From a checkpoint of a small mixture-of-experts model trained on Wikipedia.
Size: width 128, vocabulary 8192, 7.6M parameters.
Experts: 32 experts in each of 7 layers, 64 SwiGLU neurons an expert, 3 picks a token, a sigmoid router, a shared expert of 64 neurons.
Training: 426M tokens, 6502 steps.
Below are experts of layer 2 (counted from 0) of a mixture-of-experts language model. Rows are named router (the router's row for the expert), gate (a neuron's input weights, with its number), up (a neuron's input weights, with its number), down (a neuron's output weights, with its number) and show model dimensions 0-127. Each number is 128 + 32 x the weight over its row's rms, rounded and kept within 0 to 255. Numbers have three digits each.
After each expert's rows: "comes before" lists some tokens at least twice as common just after its tokens as in all text; "gets" lists some tokens that make up at least twice as much of what it gets as of all text. This comes from a sample of Wikipedia text that the model never trained on. Tokens count by the router's weight.

# expert 2
router:154132201097159166150104118117113114105109146116170044145130141087163171092205161122109105149078173205112169141141150140088111129141097114075087094079127117138118153105140123148145132087116137102103168112101117142146114109132102130039150161147202147162131072077172127170118128119141134121177219100119166133140177133147197128100137116154130134121085152176183131135142148092154137124139
gate3:178129103117139165144156124123136169167142173144125127131116161101137141131111117110119137086152164095096096113189153167068154134125104062171128143104223102084124134178153166171147118076097131126073144102196137151152131134085046131062108137147134155085129098050162171115127119170045102103129144117102143097102155156171166077139163158145162133153108175134141104161132148183117127142125
up3:116101111185144126090090116119122122125171126121150127166186124161114120134143105080186160148121108118162118102183141173042124134122100111100114115129200146107101094153153107137161134152112100077123115187197110121113141219114156146031124184150148136140072164151177116140151159164143166141142103141143128191077096167115153142120160171183090113124129129109128142081101162139110069107169
down3:129147100112100101104124126097148055124145186153094098163069140155127143104130095166131103080167176123048162143106123131136144137113119127063204133131082156108080149158141131102128180103156119135100166053090149148107133163076118126106099128156081120105073071092134147158108168122127065160059111131087130146175172132095132145149164112074110117087114124069139131148175141092086167092126
comes before: "the ", "a ", "his ", "be ", "an ", "its "
gets: "of ", "to ", "in ", "and ", "by ", "as "

# expert 20
router:128148132111118153088125127110104141109214155124140115131096123171126141099163170086171119143115091142163093198078128156108185121101116108117117112124158121173151181161114137104134116083060097150047168122130168077155117148120148085069168100199156138148131098087130159162132143151126138161145129108144141149121192111129125087104135080084127180077097104197167130138167168087126128168051
gate7:130177181120132119043099134137067170139126133051095114060146098124123176146168119140153098162151106146109158107169114111077127125140087099172196110174115116135190143095112131106048152155189148125112118169145125102119139073135136132120141117162163147100165114114073107075136113104184138116160132171145122160173145134107167203079107187119100094124153145145184100102114106125147159117152
up7:139152164072115062110137136146075110097132125134167135136116100115150188137108092162128126126109114103135121121120127119118133132134127105132115068146085184081151133123165087126121166094141128136148118161052132212142130103097190076107135121168077109146137110153099122100211105173158115113121194083167091160125174112041146103177165134126096079153137069101114062144199113086120124129119
down7:079122115112102129102164129134119065116129154155145101156139125193070097127137138131142155214112141196100082189125147145104188112162155113160136148140146168168166167087152133125141108194130127125045166119194101102117112138177143114117116108145160080180078178128124174118136089116142075149093146093092133155108089152125103132124142103187201179144084129142142133099142164101098153171099
comes before: "| ", "|", ".", "–", ",", "("
gets: " ", "0 ", "1 ", "2 ", "3 ", "5 "

# expert 23
router:154119140113166127070120158110130152057106157105117122169140156129119143095145077154166073146095153199102153116087125165072132150139124101088127129084125122174195106138194114124160089097112111121095127160166091113139116153074175103163116065154128117092086107168133122149089107145176129126176121132138141144191109135104116102095048085137075126179120118105152136147234115117146172163136
gate25:144135106123139167105104140161184135097126140149104140087162111129102150077164099085093138114136123168099106119088144106117126172113108148153121119096191059164131180117125132173125177141087192080199153121150116086166143139180176171167115151151155095164124152156135130151144125188177096096107154081122156187179085124151091093117110134128150113102225091177162121100141080108146155070135
up25:072063116129110154144087103114100124130137123163108091117139195093106129118142151120129152123163132127164160163179158105172151123134145146192083133234128145143151146115111095159107131101124127080145115107114171112137148108174111149062123120145140127076108178084147127136088168097109133139116144096090129099113124099100201121179102164125153199103131240142092086090125146085199135144140
down25:147078116155074167159147092156104146154178204052217094097118107117184122152163142095155178167122106101162118129106163112134159151077100108122137094138148094099155130120078146154133129162090145132174154091147114118161144110146157165193169131142086068159148105147148126116152117090138128143026112166126105086110128137109142100078121139138055151097096096132138127102140106150114076160172
comes before: "\n", "==", "\n\n", ": ", "= ", "== "
gets: "\n\n", "==", "===", "The ", "= ", "== "

# expert 21
router:183159140133136143080103114205056165108193139149161122121105139101139121089138125125143108156112100128139138155086189137110164178043083125101141089103154149118118142148114148136135104110139075157078163132097139169115133126109165162055122106133187120169126111090128107119113137149121172143186108053195147062162076139121093149107138090082074156099095105137163142152172162107148152169129
gate6:118091107148145113089186048137098151125154115150145099136133162115135128059132089094110104110113090121123123132043168106095177152078121105117114139099099153166103155176136156099141153123162108116110092108066114150108106127133150111111122095116149055137131121091139154132124154079060112119153105122189179098118157081137098152176063127095041137078143078146063176129129116137139077185126
up6:047063144117145167150143114146089088165137078147105166167157166145120113113079150167123109121115073130074108139136155161135085155092070136100074151158063170136097108120065127094138116128142105107145166122137112138095102142114098180058124166125156137216138180181110135143197114142095175145110148147160074110140109108116140130097140083175126170152126098169113186086159115109141147155108
down6:154142149115101090095077192123161139132123150091111118153127075104124149182139155099121129146104145133119132139161007086152091138176129105153135119127110074084166087117139134118129130140123127187175139165198111105134167098161158084140141156112167180044138119135123090150083107157134142148138116132065129177110101159146173135084167173147168142105112154083134111104100138130145140030167
comes before: "| ", "|", "(", "B", "K", "S"
gets: "(", " ", "o ", "i ", "N ", "C "

# expert 25
router:148102139086153132139129134174075152119157145078101108123126131112096099139139118117153110133111110226095132144115207113120129134115161182083124122103102109105138156169078061134160106066120118108117129134188180071131074104076122135133097148161104116116141078075123094166142164095126147105149152067185137109135122087135172167107121092123126156102119213184118185167163141051130117148135
gate22:131092133113165122101095169128146104149130126104063098160088162081134167096121131098091147142140112120114116135152133139150142142132187100096083119182161145150123104120114155141158123147083139143150164094099140117088117149090120155102112158128091102134118105104155145056188179092117135194144125181066000160152146126115160144101138107151128110170135149210153141132091118092149182180152
up22:145119146136143158113103143092145110129107160160170144155121076119178118176134106160145129132117182123172112075187206193105154087142123150073152092099148117122124129152155132142134138115064134104100131106096126157091187138126105112103132128133124167131139125088127091086173162069164088079097141048105184066085095095114113125120134150221122110158137122055149061112107119126144164073121
down22:133148068176088143155123171129125127135076111074188134146114153195166141108107122114195138061152145080168187177181097084153108172125130107148101148072138134078147160123121179150101117085161115135147138111174106172156147108106106123186116197140138097131107113164164145137201134120150190213100111150169128172110161155172133142095133136110157161148164127122118136121088142167123126118168
comes before: " ", "0 ", "1 ", "1", "— ", "0"
gets: "| ", "; ", "|", "– ", "/ ", "votes "

# expert 29
router:120069143091142249060121075144122130116160186139158022204150130124111136106131116141161114158119170138106108148100116189127136135090115179111156104101118109159126225140149132165136151123114151164106139102133105160137099162123071120099079107108099080100139095071142152144177102107145111123120116105112139133137141133066153178106123082103116136135085149140163165163114129106166108136145
gate2:161155055109097157113099174078115120121114216185168139155111132152185127156120172145125101145137179153153112139156128134150168064118148132105141109117144182210059107148098088090154139117117079182115130110137160126127136115125080123131114126125075087169128142123145105128101150122069123110179124110121124149154118114114082177132124163050091120140067136127090207132089090058144155145140
up2:133114153122109173072149105128091118084144144139172114192143137189120156104132138134150146187129174116127050199120165116175108113089137115137196126071111152114042173178083146105142103083104101145113043091202072102089111128122112132152140091093116081144196160104114108105128158108162137123144123103124138122174130111126101157175084111129143123160130098135102177086133094142104130105157
down2:102195115139114169206144089104107152107120118080096115101165054091095094138127120174147107124110065125117119169137126100127055142162136075143096123137126159162159106093105132194163120133191137132133170158102113080198155160119058100189138148158183176100126112133125132137143148157123102143063091154119123091147144078129166078174152126140120106150109152180125070170128140153134084121107
comes before: ", ", ". ", "i ", "'", "a", "-"
gets: "a", "y", "an", "k", "al", "ar"

# expert 27
router:126103108171133161127113135144064095121148140200104078179132150122140056130183172183127121146102092121134130144158148125092163200078136226130106139147151121152110154167175110138141123124091134109133159125181118130107136184114162133075150117110122078187072108096154115171127145123141117110118130131159163136177171127138139149109028116132109105106162170149174165147121066156180164157135
gate15:129137144164167103143140099179116074148172160129149112118145120148109128156179124129122122111098176174116140148155160100041114107083211142124190126091152099078119132118041105155111105139140111094185136093108164124086145128099133123141063076066122122102141109086106074153141161115171118108085091097157136187116191146179154119095137104132108068163155101106174135128098150116125182110085
up15:127128146168145084084094166149115147178121111088128098152152160113074095077099184102111145139109100124149127184115111175092116119154169135166183140080202133141080129101156143100119131131184119168153133074180045124103148135146116169154069097142128162180141132121118134132135135076057091154165065139081182118108145145177138090153127104065113170180141140170110120116113159144098171132129
down15:077141121098074143140133100131088210144149137153095125103135062092085143070168147105109056187124143097151159115175111153115143145150143112094168162115159139096149154104092108121196141119159157133188118142118111119108140112191163148161176100156097090111151116094123102103139162127095102054184172154113106109020143157169134133084102173129162140085150130103130099152136117132092096122097
comes before: "- ", "| ", "s ", "The ", "In ", "=="
gets: "\n", "s ", "'", "the ", "\n\n", "\""

# expert 30
router:151087188137116160096102129156131082103174171088121116094077154140154103125204159132101122182227134149146096158104118152149128123100171107143146110140180138212102152116141150092137126095033136113102175145150135115125143128144120103105110097137160147089186116084188124119059106135149096110089118093143153149149192088124149109093095087137140060154114125138186146156139136121167152148137
gate21:155127126154123139117103132132122138114209113099187118130108091151076140150145120216069103096050144105116150176155085074119121170146112112153162109164099178137096098170109044158148123115068139117176121119110148104161112144105171162133104089139139106149114135108150191128104133139185119145193129155101111111106138115160118130189108162136130132144095104052213065137163123137163117110118
up21:169153134211189105123147114158128092113082159138135101160115089190157131055155131117212138111177139055146123171101136155174130088139182121136078148116148056102177144091127095183158105082149078151136152128167119105143137091173095131131122155124154165141146175135134164100127167086154098120163102118164116170111082113173087112087161138101138146137193082133140141116111093127121160091120
down21:035147070113099156114137153075091157185130089091096138058178162130126149122098100152164100143102156108114144137149139105166139104120109135128130101130113162155071137149159126143130120108139091206111103132122156123117131110145132080098096156155169151140163095126121128107198039149092137107156149109125143122104158145081109095110125140090165109076144199157112187112161121225124082176156
comes before: "\n\n", "The ", "In ", "He ", "It ", "was "
gets: ". ", ".", "\" ", "it ", "he ", "It "

# expert 31
router:200137151109140199150098078174094164113151135075103145164123140113066122110153107151093137162123109169163142130098160142122068106145113139088154165102155090086199136139105146123126111039148163140042132101186104100152096154098125133114154137141153120135129090118209131124134078125152127116142194166124208106115143175116174099098127119079145132131124175148166150074129128129156128177130
gate6:088161071130147125129088135118126122077164089104144121121144160145128116146105077151096152139118118185160124083133144171094096047142161193059071064086111154127135096125113125077187177148136136169171129140124120139086126158114083155135088142118144211141097128138116102074117115077172175121111086125122144083171130133110127043123158160107096175085152123129089116185149098156107105114108
up6:131131119142139108125129167110153074137171101118160131084131114183115158116138136166121076147068152075151093199126188153183074119117145126137159101134149072117112169141152144154094051119082101132137102084103097135032124103157131166157102107117173164130083151163131121119125138154121140096120137058143095168147204133117101086186134184146080149113080101139163104088128090138150175143159
down6:117213120108161105085086129110120113070146123162143130165107179100097138126142124130145179156124126126137143121114105134112146062074155183085107149068134136114142115091106117068161235123198089132135081148140176133139168158082118128145077118116089201105166101128157119175096089097187168145164085158100120115156123135151107169132155114089099141098160100169162161168145124092098122125118
comes before: "a ", "to ", "the ", "in ", "by ", "as "
gets: "was ", "is ", "ed ", "were ", "had ", "are "

# expert 10
router:161155189075174154133145134134101133087133153180124081129163171093133112120165192129127112128107136170151146115117110134109075120120148144083087094129105129144141122115170166163127151137132108114125116102150130140146095118072139092073139124140252102178117090145155122166092137161150127150188222082127181193151122153148127199114095129138128153128141105159179151170122152123184184147154
gate19:141151127141070149068109146079107091155144102183147126131156155127154096104146133106115231110107184118085096086139183084105131114115177112133134112154164135114098105172118135141180170117107182129071110112115128116069069106136106086088137189131112122160120102113189116154129105138138126170171140090131039132117184130143167110178127080129086086091131101094177137112107149173142090091154
up19:154126130113128163134139053135125153118084131077160119138087126095156144101139127144146166127180066127135071069066153086113117155129148084173145094144158128088123138104113146096113110129125136193142117148111226118117118117130116101136175134096128102112133090168081072147095155091181157180125123136143230159148078155127093123167133069195145172105117165104112118154100080144101126075142
down19:148127123125102125103210181124153108175158123252098112199147168133117122108139077124166124087109151117118136106180086080111142181155172143070156130117098082095113143109093173163121157160126128084119108086108137124111112127109174108159155154142160082122145144158147121144169125116094092112141153079125048091123092079101131090076212104111122065117123129121120164135123137137137109140161
comes before: "the ", "a ", "first ", "his ", "201", "200"
gets: "the ", "of ", "and ", "in ", "to ", "The "

# expert 13
router:094125139144165217100104087105099162127087200126160152122077147154143095090140093111123099126167190165094140203142110131139119155087182136109136119128131049198103146141138119145123104137075138169105188095167187079125100149114161110139191136161158149102101087124137085157151118183129173055136101140126148146111137164091164139102119089100080145158110186138137148113122104125110174133135
gate4:132099143098162174086166143103145112132081166181122099154167116120144099176108102155136095138092125087141108143152108099128200134100104172178137090129161115159130100191160125131088070097112140131206100037133148164094152101108108119146139110119148143120119019090175147166160121202165146128073074158132129146162105099086107113125118127148137076170132144173164119088096113140146150125157
up4:118105098148132102126059111131080169116107050099099178076095152121133126166176153121156202082119165106131139151087184096095130134074107164094173146118135130114107112108113151019170147127148113158109128183143149072070146096133129177116171165074170109124113138132133146060125179094162107111139138099157155151186118123157133142132173136097103130111152101110116148090083133095091088107114
down4:118121131140120140134183147089235068143149141137129106157167071090121164098092136101152088180169082111138149147089141196142155121159145118164083127147148100158132090165138125206072138113082084105147196094148170242128137132126125078193094146142150121116157104107174160133117109112145121106136110148133140141089118109108106135120119091099102139127141153111119066099153086152163140172145
comes before: ", ", ". ", "-", "'", ": ", "\" "
gets: "er", "i", "en", "in", "u", "an"

# expert 8
router:099119113089160143107105120104081128067143143165179166126170170088121129065117135129050099152076197118108145221083091188134169137128093145136124115135124131169183133156094129189145159108121103126092165143147143097126119113121096159124111152196132118174148126122147126180046136179155160119146133154207175117137134173092131126112117107128152128134136096123138120160091102059153124174160
gate6:109217165165157121154101132115175074161104128104048122137099111108067169122119120127130069152140123088097048149101113158062119150052095114064172153118118112130110113140106117155122190148132133084118110185187128125137140129135149107153136138147061139143094161146174119205128133154144153130153187167134111126152099146154091143162090136169115186098085096110165170154123124147124149151139
up6:118161083176122074137140168117132119121075188101120113091126107149067138133110107151154107102095082107161106170120112120110131034102132144119100154192104049120173131128103124140163175151154119132145062167065127175106136167089114158138142106147179155134165123115183129139082119139110154122076172156099105101113188128113081123126125145148161125033109155170160167166142105185105148136107
down6:093169098171123153128155145118142131171062160130217164138138200136093148157131076069090148169157112106129171131094127137117100118196099107194091176119103112125126102108085137109113137088115144113058139121195199144120106152107141164163123137090115126097130150138142167162117082122118103156148139206095129085136121132143120156143161173159177083119119164119059068157134129137130154105173
comes before: "5", "0", "3", "9", "6", "2"
gets: "201", "200", "202", "199", "198", "197"

# expert 26
router:098112139137143179107094136170057157106157135090139129104096178092106140114195131151145125149167135183100062139129136121064064205098149151056155136132164077124149150195132109171151124057093101130141181071168154140148108132123149144084125179127128136145129108139120134164145144112132146071093128120111159156150139107107133133112132091116118160080081134216125187072124095085125133129152
gate7:115133157110105117211129133097153159122151149100074186151169108140079146163140095132123198110154125172130141162141129148168116156116125170150117137073179126117118109084062128123152181104133173183079156124152125177104157099126141193086138119144123085113123155155096169184129099126147142081161124083142166141097118205135143123084089091181112107132119070142148081068160093134204117109128
up7:120104159190146135167137169115071117076125183140198135142144130094152100135158154138112157121122133114150109129089164059167130093058185107133160136107129148130121129235072161138114144060096151124112105120113117127125073091140105122136184162123155100129144134163075126089148121090085104132109069138095121136059156109135146105095193152134080121130171159137109124106091091150083058148145
down7:085204097113087156116073133188138167133100111154124150023078125140113079147134123112129107138157099171133115104115098140112165104112119115105142135145153194160128116082067065111143095085140144099137132070127137087130188121122112104154045097092128143092145121139124162112090079074145119149079045131111121101173079055122107159131167101111145140117122134120117131186089117143129120120106
comes before: "\n", "- ", "| ", "\n\n", " ", "0 "
gets: "|", "\n", "| ", ") ", ")", ": "

# expert 16
router:188132165092163148147086143117072155098143164076132106174103158096184052086163155116107120131127148168144140145082134130166117120149155145128151156134151119126148130125111076095181139130089154109081164161174128171135126109139123095113150140126113137177168104120176090127131128142109148096124153138173185102156164204098220101096142158070153121079114179192198154122143111101143182161116
gate4:136094112201097169111107159067137147131149138133132109128157123136157115103177197182118134114186099143090129100221094167157115114093103177078122159111158126117140058153101123175146101122123114114098139125168105166085136082123102116116115149131090127157155145144128074070130143153101106136108146108198139100092156062136123146193157150141167135132111223089101100154107159102134164191134
up4:132106108153122070133132089096133119121139207168060086088073174151147164085096117116169094179121125147118148066133135088176120119096130099124118115102126096141142124138127100124087116154176069120188123112179091115136137174092063146159070168119191143092155149165212116132119207142111093084147144127149176122089129135158157116078145178126125136110093158177086097106115139102117128135110
down4:145107152088092156108124137157152183129071121143169144118171054068166133153093134158138095143123088100141168089119086120117145145152087152117134165187129117082126092135110146155164171198107193058114071145134149144135143066181180150134167091088111124189135147151103143155206110161103134140124181097142123112123091122142076109146166133153134109176105105112178164150144124164154156088168
comes before: "of ", "in ", "to ", "and ", "for ", "with "
gets: "ing ", "ation ", "tion ", "es ", "ed ", "ers "

# expert 17
router:197120138133137230126113100153113143158141141159156127116076170130139148108113120158188088124116131143139127170087143116131135160051122156087177146077185158139079146111123117124139079126151080148055166153123148132139119169124140162081099117143140124180124091095154103151116106105114143098182113052150166120144117185058129151094082130116142144141079169151192160100187163120154156151096
gate6:200125069104165166087152130146139155118133141112107093204115078163152115035154146115123131111130130114088146168098172096148168138143184079134145156130174178072142097138144126121123141124134114115067125100083088124163141162110168074089168167147137143167152087115089088149133121117123136157119140151148173120150101155161146153153096176047135082109216161133132150131117174140157150185146
up6:133144141196092147152147090202114101088140124090106104159127106105162077133166153096159166121129114154055118175142104094185105115089147144096103134145129133121109128101124122151160132096113114201229126114159072091093162099081107181115144178101111163150113121139122146114167148127144108117124106154149172129106139136095170103160159154120165139167165088192155138139207176088084076112088
down6:138151159145100086191120135072132155102118167135098147143071138133086145155166095107096162115131128177163107088149109145099074142155126138102137092117122136150117121182098164137139102132138110160115067095158163112144140140151091136103106100175148107119110221146164140165140118151172178088102145189065210133157133105153124124173171073156159165113081113169087118079131109162174138039115
comes before: "(", "| ", "and ", "of ", "in ", "was "
gets: "er ", "o ", "e ", "i ", "en ", "y "

# expert 12
router:126119140103184202101028122206116097098168149115136088152074140106100098124150174123094142154154178141174078143140126172076116127126182145061133136122155059185142148128164149147144163085144151084131148139144179113155089193138143121134107134123132118173144137142174131152082096115172143113111112160123179080170169156132142163096113130097130126073110119110166162201135151142139121156136
gate8:097102074116199160061119178172120093075079109111128150115127166145169134123089138081111120090170104111098130133124171161194126080132086120133155137117097156131114123121163173104133134050125146101092097180081169145128034112136146139106118183075174179098131122081157129141095125133116163127070108152114190125116089096121194093128116080108144152111154133157123146144122129160129098087082
up8:157192146116082126167121151158138149123216113123160123128175099116082140197112165170089091140078188110097076138131144158103104159150072073080155129169108172143132080124132175131136165121075167146102181129161142147136097121129097129119150115126113120116132089155153074170098106144220136159109148119125131153169108138110085185146116161140147128198162195120077090119152160105109127103146
down8:107162135124174127029159137090072124095099102137177113122149147151167129076114069170167058081091142165115116170167116065194126054085135118138167107106138170092163137167149140113130119160101117135101144157107166073121115132106117138117145144136149115112165054113100127138194164169123137119137113133165120085117154154139148107096214104116099117133115169192126140126109074126103107162147
comes before: "and ", "the ", "he ", "The ", "\n\n", "which "
gets: ", ", "that ", "and ", ". ", "; ", ") "

# expert 3
router:110159134099149164091108138119113120145192163148149128153110160128152147124150105114195087175159148129110102241065118155088125122087154148146094115066144115153184118166091167124137088116094155127135116111127117131132065131127156061120152098154125113130158119170195104148168070193117116130137127131124157172113206087100213116099128068128113136075108133098152155143118114080138166125114
gate9:147146112162160129125145107084096143085154148133169112170124124106136137086130113126128141131151181056111150105114122173130153100117090097126094134122178168168152034110084132115128157142073088099151117203104157077097058176171077051088154154150132150175122091159144137094169073153082124118140150160114140118080096128066167123155150148118136159061153101088181148112089111139148140134131
up9:111156167145123130133133104061118082116135109132136131194119079126115115108142073129094158113123161134150123177153223129170175095136169181116157108107182120123087102157130089127132083167122106141144154179123120173117167133106141074160149115107082110183124176095181114090079151115126177104125163086177103155114085125153158111097154119164116092065129115089197176133152141128102082073070
down9:208130048108147111133125108178143142151158131163172147009135139136142129103122111085108108112152116122122105102083072117124134112134112136103071179151060175151133105070112173101141196084131141130095116101137153177098124156142127080146081152191102114170114163135086142112170111127148097086126091143139100137117118112145146119153068189100170136182096144142122139131116091087125148076167
comes before: ", ", ".", ". ", "–", ",", "; "
gets: "1", "2", "3", "0", "4", "5"